Weights of a small mixture-of-experts language model, trained from scratch on English Wikipedia: 12 layers.
Below are experts of layer 3 (counted from 0) of a mixture-of-experts language model. Rows are named router (the router's row for the expert), gate (a neuron's input weights, with its number), up (a neuron's input weights, with its number), down (a neuron's output weights, with its number) and show model dimensions 0-191. Each number is 200 + 20 x the weight over its row's rms, rounded and kept within 0 to 999.
After each expert's rows: "comes after" lists some tokens at least twice as common just before its tokens as in all text. This comes from a sample of Wikipedia text that the model never trained on. Tokens count by the router's weight.

# expert 50
router,166,179,214,203,223,168,204,205,199,208,223,162,198,189,197,195,176,179,205,213,222,201,178,216,165,205,192,233,183,210,224,190,196,172,219,219,188,199,190,186,204,192,246,234,247,185,198,213,193,199,216,203,214,216,185,254,212,194,236,227,166,177,174,194,182,194,212,225,224,208,210,191,176,204,225,185,219,220,217,201,182,200,257,195,191,204,217,200,213,200,176,228,189,195,230,147,211,208,202,211,217,180,147,229,211,205,202,167,207,183,203,171,187,218,165,186,217,166,183,201,221,213,212,205,168,214,193,238,181,189,222,195,168,205,218,218,219,229,206,218,194,220,173,201,208,192,195,210,208,187,190,213,167,202,187,179,233,235,169,219,191,203,206,209,220,196,208,205,209,181,187,210,219,210,191,200,200,186,186,194,208,202,140,204,209,158,197,169,199,222,196,198
gate0,195,210,208,196,229,198,224,203,205,218,176,227,195,216,212,218,223,192,164,211,182,216,226,173,211,207,194,182,220,196,227,194,211,229,205,207,183,225,199,222,177,221,186,154,232,209,210,173,199,212,192,194,192,185,168,191,208,200,228,206,213,196,208,197,198,192,202,231,243,206,225,210,161,202,192,184,218,221,201,185,228,193,222,195,165,197,213,214,214,198,204,233,223,227,169,222,213,200,205,219,138,172,196,209,234,191,184,222,216,205,236,197,207,197,187,167,196,181,212,188,185,182,193,243,208,216,213,211,186,223,185,219,168,185,201,221,202,185,204,192,214,201,157,223,173,213,222,211,215,216,210,209,202,196,206,226,211,238,192,227,191,180,211,187,199,158,192,167,190,194,195,214,213,227,214,219,196,214,258,196,206,192,257,212,218,219,217,175,213,150,213,227
up0,207,223,186,182,211,180,229,206,220,196,158,217,211,199,205,231,191,221,180,201,181,189,232,167,194,163,209,201,217,189,211,192,201,236,166,208,202,189,206,193,242,220,199,199,214,192,224,224,238,234,235,190,215,189,178,171,193,207,196,191,212,180,193,202,216,184,172,172,185,170,175,214,230,186,179,170,200,178,193,177,188,203,157,222,212,204,209,210,186,203,252,175,219,213,189,206,201,228,172,211,213,224,197,202,196,213,198,199,166,208,218,205,193,174,203,213,173,221,198,218,169,192,247,200,210,189,189,167,186,159,211,179,201,199,175,211,180,165,216,163,171,206,179,200,209,231,182,188,174,210,200,208,208,236,205,196,205,157,225,181,189,198,185,208,200,192,183,191,208,177,184,195,176,180,224,227,184,169,206,199,198,226,192,194,140,241,225,200,205,202,215,203
down0,164,221,161,216,195,169,199,188,201,213,197,209,184,186,184,195,240,215,164,185,170,181,219,168,189,167,225,216,185,196,205,199,164,216,180,205,218,205,221,246,203,215,202,204,196,231,202,222,208,194,229,190,220,195,220,193,176,208,184,204,227,242,229,185,216,195,200,196,177,186,200,215,188,162,172,193,173,180,212,178,167,200,181,227,209,178,215,195,166,226,222,165,210,209,211,210,224,210,209,206,161,227,215,193,182,229,197,220,170,219,173,215,217,183,178,190,213,208,203,156,181,162,229,211,195,240,196,222,211,200,208,188,222,194,185,258,193,149,223,197,188,190,225,187,195,215,172,200,170,217,224,201,223,202,217,196,195,215,171,202,202,201,215,209,228,177,191,206,194,204,201,187,202,176,207,204,227,189,193,221,219,193,206,150,183,216,222,210,216,192,185,211
comes after: "\n", "\n\n", " *", "(", " '", " E"

# expert 21
router,192,180,212,211,204,187,211,217,253,179,201,197,231,182,234,194,190,147,153,233,192,218,222,206,211,213,191,235,183,176,224,187,204,174,235,214,228,237,201,196,168,193,229,223,224,192,217,162,188,174,189,200,212,204,197,216,190,171,206,228,167,194,210,160,182,200,212,221,234,191,213,204,175,208,214,180,206,191,201,196,192,194,242,203,188,208,211,216,202,187,207,200,169,198,197,197,197,215,210,220,187,209,169,242,217,235,235,169,177,169,193,164,226,190,203,204,215,169,201,200,179,205,194,167,157,195,215,222,186,207,198,218,224,207,234,220,165,217,201,214,219,246,178,205,187,175,176,208,186,195,211,198,179,178,191,193,240,234,196,220,205,195,205,202,203,176,200,194,208,209,179,212,202,233,206,204,209,224,193,203,203,196,187,218,217,165,215,207,176,232,202,194
gate0,203,169,202,219,181,151,208,208,224,192,210,223,216,209,200,207,208,197,174,203,182,192,172,240,204,227,245,224,210,210,238,171,215,178,214,159,186,218,211,190,222,180,240,197,185,204,216,192,210,210,211,225,184,196,183,218,197,185,195,182,193,191,199,225,192,194,204,190,180,172,208,228,198,183,184,185,215,210,223,203,177,216,212,208,210,203,190,154,199,198,199,233,149,198,225,222,200,199,232,228,168,182,200,180,216,195,218,187,182,182,211,186,236,211,225,177,245,174,176,192,182,195,177,252,201,193,180,212,189,197,221,220,198,198,253,231,221,193,202,226,194,245,226,240,209,218,214,215,179,208,218,220,182,220,179,212,227,192,206,185,211,186,197,198,201,185,189,197,196,190,238,195,160,231,189,198,184,222,173,199,231,173,203,186,224,193,219,188,193,190,199,182
up0,222,166,225,199,212,202,162,162,234,184,215,160,219,194,208,204,219,207,216,184,204,221,190,193,204,217,189,191,199,174,230,203,206,178,213,208,201,205,203,219,206,197,165,223,252,186,214,207,194,163,200,173,229,212,180,244,216,235,175,220,192,158,185,187,195,183,180,208,260,190,167,209,211,216,218,188,241,217,203,199,206,186,205,212,215,215,206,201,212,187,175,195,211,184,189,184,208,199,192,187,178,195,177,185,223,200,205,170,189,191,175,199,193,190,155,203,156,210,180,172,209,218,205,212,185,180,210,203,197,195,174,225,173,225,201,184,206,208,212,215,197,196,157,205,218,213,185,207,189,191,194,187,177,195,201,175,186,231,161,223,184,194,192,166,219,209,217,213,209,221,171,199,222,232,221,197,208,179,201,161,165,215,198,231,172,182,184,172,148,193,212,208
down0,219,209,200,173,174,178,215,195,235,172,211,242,197,191,231,200,221,191,209,201,163,214,217,203,226,209,193,228,197,243,218,196,190,239,197,188,244,225,185,197,218,204,214,213,198,157,220,198,186,188,178,224,180,207,212,206,173,203,208,201,188,202,226,201,179,185,222,220,230,206,232,195,197,203,173,198,233,219,199,148,192,192,204,184,182,225,219,181,219,156,198,180,217,203,205,187,214,195,207,192,176,214,158,192,224,174,206,170,220,186,200,183,215,242,159,189,230,171,203,186,163,198,173,221,212,194,185,186,209,177,180,205,194,187,202,204,168,207,208,169,180,212,196,217,193,200,226,233,176,182,216,193,204,201,221,204,221,157,187,206,214,206,195,158,217,198,214,190,165,194,201,192,201,200,213,206,219,183,223,189,194,144,165,215,203,196,229,190,222,206,235,202
comes after: "2", "1", "–", "-", ", ", " a"

# expert 22
router,185,159,193,228,224,182,192,187,218,189,201,181,230,168,215,201,200,200,169,214,205,215,185,202,169,224,195,214,191,216,227,173,209,197,244,218,203,219,165,181,168,208,235,227,205,172,206,199,183,175,215,225,215,205,199,205,221,202,187,194,191,193,236,208,146,193,223,211,234,213,216,224,184,190,208,192,216,194,214,207,223,193,253,215,170,205,218,202,223,199,181,226,190,204,207,161,236,198,220,217,189,203,180,245,190,210,222,171,193,185,205,179,190,206,194,213,202,165,190,173,199,209,211,190,157,203,191,247,188,204,204,180,190,180,235,189,203,226,182,230,210,217,185,239,213,195,219,214,192,224,212,193,195,193,186,252,253,207,177,214,198,233,238,174,223,201,215,201,197,196,200,189,229,238,194,200,207,222,194,211,199,179,188,186,215,186,205,196,174,197,184,190
gate0,194,172,264,211,183,173,199,214,207,208,183,169,209,189,204,220,188,196,181,215,199,226,219,177,190,191,210,203,205,183,183,174,181,205,191,209,204,227,213,208,213,205,175,206,242,213,204,181,197,156,213,196,201,225,214,198,235,185,234,212,199,179,195,208,180,164,185,192,211,218,182,219,208,190,209,211,225,210,199,188,195,224,193,236,223,183,195,175,201,181,208,185,194,188,205,236,226,195,203,167,190,208,207,213,211,217,193,190,191,199,231,159,211,222,227,212,219,191,205,169,232,192,170,219,202,158,205,229,200,193,193,202,188,180,196,212,164,192,209,208,193,255,207,213,192,196,157,221,226,246,212,167,245,224,216,193,214,205,192,152,166,189,227,219,203,209,179,186,214,163,160,182,184,227,230,201,199,170,199,203,187,200,196,189,202,196,223,207,231,202,211,240
up0,168,182,227,199,178,180,199,214,206,164,207,200,234,182,217,186,177,193,183,215,215,203,230,177,220,215,205,196,229,178,197,203,175,198,180,199,221,203,208,204,206,226,183,201,199,166,206,135,176,138,206,180,204,205,188,212,192,177,194,177,173,205,183,190,184,180,203,193,202,209,185,209,198,193,183,215,212,189,202,221,190,193,197,204,217,199,217,204,215,166,239,190,197,218,206,206,221,189,226,195,191,181,211,232,189,212,205,196,186,232,214,170,191,219,189,229,207,190,214,175,203,229,202,208,209,184,212,174,203,214,198,206,239,166,238,190,187,180,188,213,191,232,187,187,179,204,184,211,229,195,210,164,222,199,182,219,243,217,226,198,163,174,236,230,209,181,226,193,219,204,183,186,194,207,214,202,231,226,136,233,217,147,200,183,179,198,192,205,184,158,180,188
down0,209,200,222,205,175,190,196,182,186,183,196,204,203,191,202,181,162,193,219,185,194,211,211,169,200,217,206,211,229,202,181,218,182,174,177,204,228,203,216,200,180,223,197,213,202,211,188,195,219,195,226,167,240,201,184,200,156,195,176,210,203,201,201,209,231,191,190,216,195,205,236,178,205,196,192,193,163,179,193,198,193,227,231,200,206,217,179,248,238,211,190,231,204,209,210,217,205,207,206,207,243,204,205,198,161,213,192,214,180,216,201,204,222,209,202,234,184,193,211,247,189,221,232,190,215,193,174,173,211,213,160,202,179,200,206,191,220,188,159,212,200,169,215,206,193,193,221,245,172,140,255,172,218,205,251,202,225,174,160,196,214,191,209,171,185,209,195,178,239,225,227,180,222,220,196,195,191,208,205,176,191,223,191,207,214,193,192,175,213,182,219,225
comes after: " | ", "| ", " ", ", ", " (", "; "

# expert 9
router,202,178,214,215,227,170,193,188,220,175,199,216,195,190,214,214,205,188,186,186,232,198,190,189,203,198,184,216,196,214,229,183,210,201,226,192,209,212,164,200,194,189,222,227,229,202,223,200,217,176,191,222,199,208,174,206,181,203,185,193,195,197,217,180,136,189,189,233,248,209,214,215,173,201,180,189,227,244,219,196,212,203,252,220,181,210,239,188,216,170,184,206,203,201,202,153,199,206,195,214,188,183,148,235,200,218,217,176,177,182,189,189,202,187,200,201,211,161,166,196,171,190,215,212,149,209,163,207,199,202,223,194,190,203,244,178,197,193,196,222,210,219,200,213,196,172,216,229,185,218,228,226,202,202,194,231,246,192,173,218,234,200,241,191,205,187,200,186,224,195,207,180,220,208,209,186,203,211,180,186,191,165,183,178,220,170,205,189,180,205,187,225
gate0,224,217,237,202,228,182,180,215,199,205,188,199,194,235,210,182,228,169,220,172,186,223,210,203,189,183,199,173,196,217,181,235,191,203,184,188,185,205,187,181,218,195,200,209,188,197,237,210,183,206,208,218,176,224,218,222,190,197,200,219,203,200,188,220,121,227,206,213,177,203,235,205,248,209,166,185,231,220,216,188,198,185,218,171,196,215,217,225,212,161,234,196,206,209,238,234,217,172,210,197,199,204,197,236,218,202,231,231,213,202,221,211,220,218,181,177,211,198,172,238,214,207,186,193,204,195,234,199,201,189,195,187,189,184,225,196,166,186,225,195,234,197,187,202,183,210,206,236,201,203,207,189,182,235,183,205,187,215,179,219,207,183,225,211,243,208,208,177,224,201,222,178,212,213,199,198,201,219,196,174,216,169,201,231,237,203,193,212,179,179,217,250
up0,224,203,235,192,208,176,193,261,174,191,198,211,177,192,191,210,200,214,224,192,212,235,238,191,177,230,207,221,231,206,142,207,192,151,187,189,197,191,223,182,200,181,169,199,186,214,235,162,147,161,223,208,183,207,206,204,193,193,213,186,213,203,196,168,157,199,184,216,201,211,212,199,225,202,203,206,201,172,221,195,214,209,227,171,182,224,204,239,218,168,216,194,214,197,204,210,226,176,212,199,179,199,200,187,190,221,227,209,180,197,201,204,175,204,220,201,192,199,174,197,186,149,202,198,194,202,245,203,204,202,175,220,191,185,232,178,212,200,194,200,206,168,195,222,175,193,198,183,202,193,205,208,195,213,187,245,212,215,199,206,224,192,202,233,211,193,193,209,233,205,250,192,203,215,211,225,216,182,220,173,223,173,205,201,225,183,212,191,185,225,170,239
down0,217,193,194,213,171,157,212,192,170,202,178,168,217,221,237,173,213,201,215,201,206,165,249,207,193,199,159,181,207,210,175,228,215,216,177,190,208,187,233,232,219,195,208,184,212,235,193,220,199,193,196,206,180,188,238,182,201,194,200,196,170,203,176,201,177,231,218,185,201,203,192,198,202,223,200,212,208,160,181,201,236,212,190,222,168,202,226,188,208,163,175,189,191,187,188,238,237,228,192,196,157,198,175,202,212,232,213,213,222,211,172,193,180,177,208,196,194,233,179,175,183,190,181,186,217,214,192,207,225,216,191,217,204,212,215,212,172,178,201,229,203,233,213,231,183,173,209,231,183,221,224,229,216,220,231,204,174,175,168,172,196,168,207,205,177,216,171,217,222,224,202,202,175,210,231,193,228,223,196,232,205,189,179,204,205,221,218,196,183,196,199,206
comes after: " | ", ".", " ", "| ", "–", ","

# expert 52
router,224,158,205,192,212,203,194,211,196,162,190,202,219,203,203,222,189,185,149,197,207,204,207,177,183,189,213,197,159,190,258,184,204,174,198,224,230,235,193,207,182,188,220,209,216,189,202,199,175,183,180,209,208,226,159,236,204,191,198,204,189,195,175,163,186,203,202,221,210,222,195,200,170,239,197,184,255,219,224,198,193,220,221,214,195,202,199,185,182,171,174,211,187,207,194,166,228,152,221,233,233,183,186,211,187,180,215,172,210,169,212,168,214,216,200,195,239,199,191,190,205,205,233,185,184,192,207,218,175,200,218,225,183,211,197,228,190,217,180,239,188,244,181,204,198,210,240,197,201,195,203,201,187,165,198,186,215,207,193,205,215,206,211,144,199,162,219,197,198,181,244,211,213,201,198,200,213,208,167,192,191,179,218,199,215,199,222,191,180,203,186,216
gate0,186,183,209,190,188,216,211,218,204,223,180,164,220,210,220,214,199,224,169,243,171,206,180,170,189,191,197,207,170,174,191,220,217,217,209,220,206,242,190,205,151,197,176,227,207,188,212,188,202,194,210,197,211,171,205,180,198,201,222,179,195,163,195,269,193,162,176,180,238,182,225,201,202,234,222,216,247,202,208,188,219,228,230,216,205,181,214,180,247,212,198,160,183,218,171,235,207,166,221,185,203,195,199,195,204,211,202,200,206,177,191,199,218,195,191,208,216,201,196,162,229,155,201,176,208,192,233,208,194,199,208,199,195,186,202,177,221,219,217,204,237,212,195,218,189,171,205,199,184,209,223,189,171,195,207,178,196,171,177,210,210,202,199,221,200,197,179,219,184,223,231,217,195,219,200,188,229,187,182,227,192,174,193,195,191,174,199,213,213,191,192,253
up0,210,228,193,205,204,209,177,178,172,190,221,226,184,191,185,207,225,170,254,176,205,225,220,208,185,179,181,201,207,222,201,172,179,213,199,182,172,172,208,180,259,176,192,174,179,202,210,211,214,182,182,213,205,207,235,220,185,223,216,190,232,219,240,142,173,207,221,254,188,214,175,181,194,158,168,195,203,201,165,215,197,189,207,218,217,222,183,203,194,171,182,239,207,189,211,189,167,215,174,215,199,162,192,210,188,195,207,165,196,208,216,192,188,207,183,200,184,209,203,231,186,219,185,181,201,172,171,187,211,209,205,196,222,207,214,223,182,180,193,218,159,186,165,233,183,205,194,192,221,193,227,224,206,193,185,225,197,207,231,207,200,201,204,186,198,200,192,183,206,170,172,199,204,207,211,240,199,198,194,191,247,205,207,181,186,223,177,189,193,175,196,186
down0,211,195,193,221,200,214,242,180,182,222,214,195,161,203,223,189,212,208,211,211,210,177,162,208,184,194,199,208,233,181,200,183,221,194,223,208,195,217,234,201,195,203,191,208,217,199,205,189,191,200,159,192,223,178,194,206,200,176,189,220,195,189,207,208,185,228,195,217,220,173,205,202,187,241,206,188,216,165,203,211,180,176,207,194,186,226,228,202,219,207,165,197,193,190,197,215,210,206,175,207,209,210,199,235,184,211,247,218,189,198,197,226,192,191,168,188,217,120,203,222,198,233,162,176,192,202,243,182,166,207,218,199,201,224,228,185,181,203,183,203,183,223,172,211,178,202,199,206,207,168,172,213,199,161,175,244,239,185,210,213,197,228,220,254,198,171,194,174,203,189,183,187,201,199,229,184,183,227,182,204,230,157,200,216,212,191,186,212,196,222,179,225
comes after: " |", ")", ".", " |  |", "==", "==="

# expert 53
router,198,151,216,176,214,192,189,196,199,184,211,194,220,195,204,242,200,185,186,209,193,183,201,190,189,221,199,194,182,198,259,162,167,179,203,229,206,225,192,185,197,201,213,186,216,198,201,186,215,169,186,209,223,210,186,204,193,185,200,213,179,190,193,166,188,188,216,233,234,212,200,215,192,185,162,183,216,232,186,197,198,207,211,188,191,191,225,187,206,192,191,221,188,223,221,166,218,159,224,238,216,191,178,215,190,173,195,167,221,200,206,154,219,216,192,204,231,185,208,208,182,204,214,175,187,172,211,252,194,206,215,212,201,193,198,228,189,214,181,231,212,247,151,214,175,196,249,209,184,197,168,218,192,196,175,210,210,234,170,215,219,198,248,168,192,164,201,193,201,196,215,217,187,196,216,172,196,213,150,188,192,181,213,196,219,179,214,196,186,223,190,207
gate0,203,212,200,186,226,220,232,199,214,214,188,199,164,236,211,200,195,195,224,215,217,229,185,195,227,198,208,183,238,203,202,202,187,237,205,180,196,200,201,240,224,135,197,237,219,217,214,204,197,200,172,195,216,198,217,155,237,206,190,195,190,195,222,157,204,241,192,207,191,193,224,195,174,228,195,205,198,182,187,167,238,215,211,184,212,206,190,214,180,238,203,207,190,188,179,197,225,202,218,222,238,201,194,190,165,154,221,184,200,178,165,157,181,205,192,190,217,205,174,193,190,210,197,179,196,233,198,176,238,206,181,222,185,216,185,226,184,229,230,208,210,165,187,204,196,191,204,230,202,181,182,199,188,175,193,184,192,172,232,215,190,202,186,215,225,185,191,152,191,173,198,225,213,203,172,179,185,250,197,205,192,196,179,190,219,199,199,205,183,188,209,197
up0,202,194,201,167,239,224,180,148,236,195,217,176,172,212,205,186,206,183,189,190,192,191,195,201,171,210,243,196,204,199,224,210,188,245,211,172,194,220,212,207,204,190,198,234,196,239,170,180,210,212,184,181,190,233,240,183,219,219,206,176,218,200,199,159,193,185,214,226,215,240,214,195,199,203,219,189,194,222,185,221,222,238,228,188,188,196,208,186,195,223,216,230,196,215,173,193,216,231,205,217,204,204,183,193,183,172,201,190,209,188,168,200,212,174,181,216,178,200,146,212,191,197,179,166,183,242,201,205,184,228,222,225,200,218,204,188,162,201,191,223,179,171,212,212,224,180,200,183,185,176,178,183,197,193,225,174,200,192,230,203,188,259,164,201,201,214,196,179,179,206,182,181,189,197,178,211,189,212,186,181,201,210,180,185,192,184,163,200,196,192,171,172
down0,218,186,193,166,230,186,168,202,173,185,175,196,208,189,216,212,245,173,204,139,212,177,168,168,201,238,195,176,212,189,178,184,194,200,204,196,227,205,257,170,216,203,172,195,189,193,205,192,195,181,222,220,183,178,183,211,180,222,194,199,213,226,217,199,175,196,187,219,195,245,181,188,222,179,193,198,228,169,206,203,204,246,164,184,187,208,212,213,226,201,226,214,209,216,189,204,177,161,190,197,213,197,207,239,210,180,189,212,200,199,235,180,199,194,220,212,190,275,195,202,218,194,214,200,220,218,198,193,174,246,225,208,237,195,160,180,214,224,188,210,214,190,222,218,189,197,189,206,171,156,182,176,197,210,177,204,182,211,217,201,216,235,203,207,180,212,189,215,200,213,203,200,188,184,190,169,194,207,208,205,195,184,227,205,211,192,212,206,182,194,214,224
comes after: "\n", " |", ")", " |  |", "0", " |  |  |"

# expert 55
router,188,189,208,209,200,209,215,192,199,171,188,196,214,181,177,224,206,189,179,224,186,197,186,205,188,200,199,231,204,204,235,207,204,199,220,225,208,208,178,206,172,186,240,190,216,189,194,166,182,142,179,184,212,213,162,222,196,181,186,222,197,179,224,201,182,210,206,221,262,202,220,212,192,191,167,178,206,202,217,214,220,189,255,194,178,198,228,161,192,180,185,180,186,166,198,185,224,172,210,218,180,172,157,209,202,215,213,180,190,177,191,198,198,213,215,200,221,159,202,195,176,226,209,203,151,174,189,214,173,216,196,222,196,207,231,197,205,185,181,223,209,207,162,200,205,178,194,239,227,225,220,192,175,189,198,223,220,203,162,212,230,206,243,163,219,197,222,186,228,200,197,181,223,206,178,208,219,204,191,176,202,163,213,204,213,164,190,200,189,206,187,215
gate0,166,213,204,191,175,229,239,215,191,197,201,182,209,210,193,193,176,221,167,191,218,224,217,196,237,207,224,206,219,171,167,203,190,188,228,182,197,205,196,167,182,202,191,168,176,153,186,173,171,179,163,190,244,191,222,204,226,206,203,184,202,155,209,199,201,202,179,189,217,149,204,204,193,196,188,191,208,209,202,244,184,205,206,176,202,189,220,200,191,180,233,188,183,184,186,227,202,182,169,168,186,197,203,209,193,196,199,215,241,226,199,219,160,193,216,198,193,182,231,227,213,180,219,200,178,200,207,217,227,201,182,210,215,199,214,193,174,156,176,211,188,200,233,186,223,203,218,220,217,193,213,161,230,162,208,216,211,179,167,217,189,172,200,181,198,177,270,204,192,214,192,177,207,211,172,189,222,197,190,203,220,205,200,221,195,178,218,203,176,187,212,195
up0,192,184,219,163,209,188,216,176,165,207,181,191,227,179,202,199,219,212,176,209,207,215,204,221,215,199,211,190,199,184,172,212,177,213,200,220,219,185,200,201,182,193,187,208,237,223,212,204,210,194,242,179,222,210,219,224,173,211,169,214,196,196,246,175,218,212,181,180,227,204,196,233,221,201,209,201,183,214,216,200,215,184,210,175,183,204,203,166,188,180,199,198,225,212,181,185,225,208,205,199,183,186,178,187,203,227,231,216,218,209,205,190,180,212,202,188,220,161,211,223,177,174,240,180,187,191,167,216,205,202,206,192,192,202,241,246,172,197,212,213,150,225,179,199,208,239,201,179,188,194,236,158,212,177,204,229,224,217,195,211,229,219,216,196,190,234,181,202,198,202,157,226,244,221,196,245,224,199,178,225,192,178,199,221,187,160,186,203,193,227,227,186
down0,209,194,189,202,182,202,180,227,192,166,214,208,183,220,219,181,163,200,195,214,214,218,198,221,165,179,173,207,193,209,225,200,221,179,184,161,174,214,208,233,182,198,189,191,214,177,191,193,211,201,208,153,206,207,190,222,169,170,181,194,181,241,167,198,194,181,212,227,189,225,204,169,212,231,199,179,192,216,216,194,196,205,213,216,228,187,215,183,185,216,203,234,206,209,211,240,213,234,189,246,242,202,213,214,174,218,213,193,180,227,214,238,258,212,203,211,228,158,173,200,202,202,242,229,198,197,204,211,206,162,170,202,233,194,169,202,220,187,192,186,190,206,165,220,204,225,195,194,209,211,205,164,188,199,212,174,200,187,224,198,203,182,213,180,213,214,163,198,178,165,225,211,187,217,199,213,220,198,225,186,182,201,202,180,209,234,202,228,213,207,168,190
comes after: "1", ".", ",", "2", "′", " in"

# expert 36
router,171,183,214,199,226,195,205,167,217,201,191,193,216,180,229,209,197,189,172,217,202,207,217,207,194,179,218,218,199,178,224,191,205,187,198,200,192,221,199,202,187,179,232,227,210,202,219,183,195,177,196,203,208,208,181,200,183,179,188,212,188,193,189,161,209,188,204,243,226,209,227,192,185,185,173,194,246,199,224,171,196,200,247,222,180,204,246,176,204,204,175,206,213,205,184,178,198,209,197,237,193,199,134,209,197,198,217,178,191,177,193,157,212,194,203,204,212,185,188,207,177,227,220,185,179,220,196,220,172,226,216,223,221,216,213,202,191,209,193,245,207,207,195,201,198,213,178,248,218,188,225,197,172,188,219,215,254,209,208,212,197,203,228,223,215,180,220,172,221,151,210,177,247,216,192,189,234,209,199,179,208,185,168,175,243,189,216,179,171,212,209,201
gate0,207,213,184,215,207,191,171,174,204,234,207,208,229,229,224,205,215,186,160,233,174,199,181,170,164,212,218,207,194,209,222,181,202,175,209,202,199,216,217,217,220,185,226,186,197,177,173,209,200,219,180,189,186,213,218,201,213,169,187,213,201,222,211,196,169,181,193,205,212,206,209,183,202,206,185,184,175,212,211,201,161,208,209,228,179,141,209,211,183,201,177,202,191,213,179,207,192,200,203,181,199,194,184,173,186,219,225,180,169,225,232,186,224,182,183,212,194,200,173,212,189,199,220,229,153,160,208,197,193,191,193,227,180,193,202,190,175,192,184,208,201,210,173,255,151,183,188,188,198,205,196,229,206,207,198,199,215,187,224,179,178,232,226,192,254,210,221,158,202,192,182,177,241,219,229,229,202,186,161,188,197,179,213,215,207,180,218,189,194,220,228,242
up0,189,197,214,183,150,198,226,185,231,168,222,167,216,184,188,193,199,173,173,204,205,209,194,230,192,171,197,188,204,206,231,195,179,173,177,231,218,195,197,193,202,200,204,228,195,185,196,190,201,210,221,172,237,224,189,193,210,205,213,163,194,190,188,186,203,205,205,202,203,198,225,182,161,199,203,205,188,166,204,185,199,177,186,198,198,212,192,179,223,224,184,258,173,212,208,194,195,169,202,190,211,178,225,221,199,222,174,217,164,240,193,198,211,215,199,211,198,228,215,213,174,212,228,194,218,196,158,204,182,200,222,183,201,191,215,212,214,228,126,198,220,201,202,170,211,209,174,232,203,212,185,136,149,195,190,217,207,196,199,215,214,218,232,197,156,195,172,221,182,172,209,211,179,168,190,212,214,215,205,183,179,199,194,216,201,190,213,219,218,180,204,169
down0,180,233,217,185,178,166,204,212,194,231,180,179,207,193,210,218,202,181,183,226,211,193,204,197,169,188,237,249,216,219,215,206,189,202,198,189,211,203,203,202,215,224,204,172,195,203,203,196,224,182,212,212,221,218,183,155,179,191,189,220,183,196,188,192,183,194,188,216,188,176,210,178,182,209,191,203,189,193,192,190,230,195,207,202,197,209,232,160,171,215,223,243,197,205,149,209,219,202,240,212,215,179,185,169,196,211,190,221,188,181,190,195,203,226,211,196,220,188,195,183,195,181,223,144,213,207,177,181,199,197,220,187,186,204,217,192,179,228,199,187,173,175,198,151,169,178,194,193,202,182,229,172,204,224,155,171,195,208,214,204,197,228,214,204,162,187,193,225,212,176,156,200,205,185,187,208,246,218,187,183,209,239,210,163,178,224,220,174,183,170,183,169
comes after: "2", "1", "–", ",", "20", " b"

# expert 61
router,184,170,231,210,217,199,200,207,218,171,171,220,205,202,221,220,225,157,209,211,222,203,205,181,224,216,193,242,186,184,246,207,220,184,212,210,176,202,195,174,201,207,217,203,229,203,226,199,202,198,172,181,221,201,186,216,229,179,217,186,159,200,187,171,176,198,213,225,212,205,218,204,157,245,210,172,229,207,232,211,212,207,199,200,195,199,248,207,210,185,176,236,197,204,219,181,219,198,229,218,204,163,144,207,194,171,209,159,172,188,196,182,214,188,190,217,219,173,202,184,191,206,207,200,178,214,203,221,194,208,190,213,184,248,203,219,191,213,185,229,224,225,128,215,195,178,214,212,190,203,195,194,190,184,178,214,249,229,212,232,200,224,211,208,213,198,201,201,216,187,204,185,207,206,190,178,211,211,229,192,195,178,209,188,194,175,213,211,171,199,211,189
gate0,198,182,226,155,210,185,204,223,198,201,192,173,178,186,213,206,154,213,205,209,204,187,210,218,224,240,198,196,188,225,178,211,218,204,202,214,190,203,193,186,194,187,198,210,184,198,202,206,222,166,182,181,237,189,197,205,191,184,174,196,202,151,211,214,200,194,192,192,208,173,201,246,211,192,187,217,209,177,187,210,205,230,195,206,218,196,204,190,199,196,228,203,194,200,171,187,226,216,183,202,207,223,206,223,215,197,204,204,193,200,204,199,218,194,250,157,234,178,189,225,197,191,223,198,213,214,217,195,182,271,181,219,173,235,181,216,209,217,194,248,217,225,248,210,208,216,211,220,177,193,224,189,167,207,193,192,220,202,195,187,215,170,191,247,186,171,170,185,189,205,180,162,232,214,220,161,223,185,225,196,195,212,217,156,235,226,200,217,201,211,216,228
up0,215,167,211,182,207,174,196,180,227,202,186,182,207,181,168,207,171,185,225,166,223,184,256,207,193,207,192,185,220,162,175,185,156,210,191,193,199,178,196,207,204,182,182,161,214,158,184,226,212,223,232,193,223,179,226,210,197,191,177,196,198,212,204,235,207,198,209,201,226,213,182,194,234,218,194,196,173,189,214,175,213,209,197,190,208,183,184,171,218,226,182,239,188,174,194,192,160,251,198,205,223,208,178,203,244,184,188,227,182,183,183,203,224,163,207,215,221,218,177,191,215,198,192,248,199,227,235,214,191,217,204,197,202,239,224,201,198,207,218,227,218,195,212,179,233,224,189,215,212,212,205,206,198,178,176,193,217,187,173,209,197,194,203,205,233,195,199,209,204,211,193,220,236,173,190,187,191,199,207,226,231,179,175,179,207,209,152,183,199,178,189,193
down0,198,208,209,213,172,201,211,185,184,205,204,211,205,218,210,190,202,209,191,212,170,201,200,201,213,211,202,221,179,210,200,242,221,193,179,211,218,194,245,187,191,221,203,170,193,231,223,218,216,202,202,197,190,219,197,224,218,172,200,211,230,184,180,217,179,216,194,235,202,205,214,157,212,213,205,179,179,150,178,192,195,211,185,155,235,179,218,192,203,220,192,184,236,211,209,203,211,207,199,216,184,189,179,183,210,209,212,180,186,176,218,230,193,209,208,178,163,191,199,187,235,201,172,197,209,173,218,176,203,229,161,209,186,203,229,188,207,211,208,209,169,175,198,190,139,219,215,179,186,197,167,218,199,151,180,166,213,190,194,200,190,208,195,178,215,196,199,168,220,203,201,153,200,191,153,194,229,183,244,225,225,219,206,194,201,137,205,173,186,221,187,191
comes after: " |", "\n\n", " | ", " |  |", "0", ")"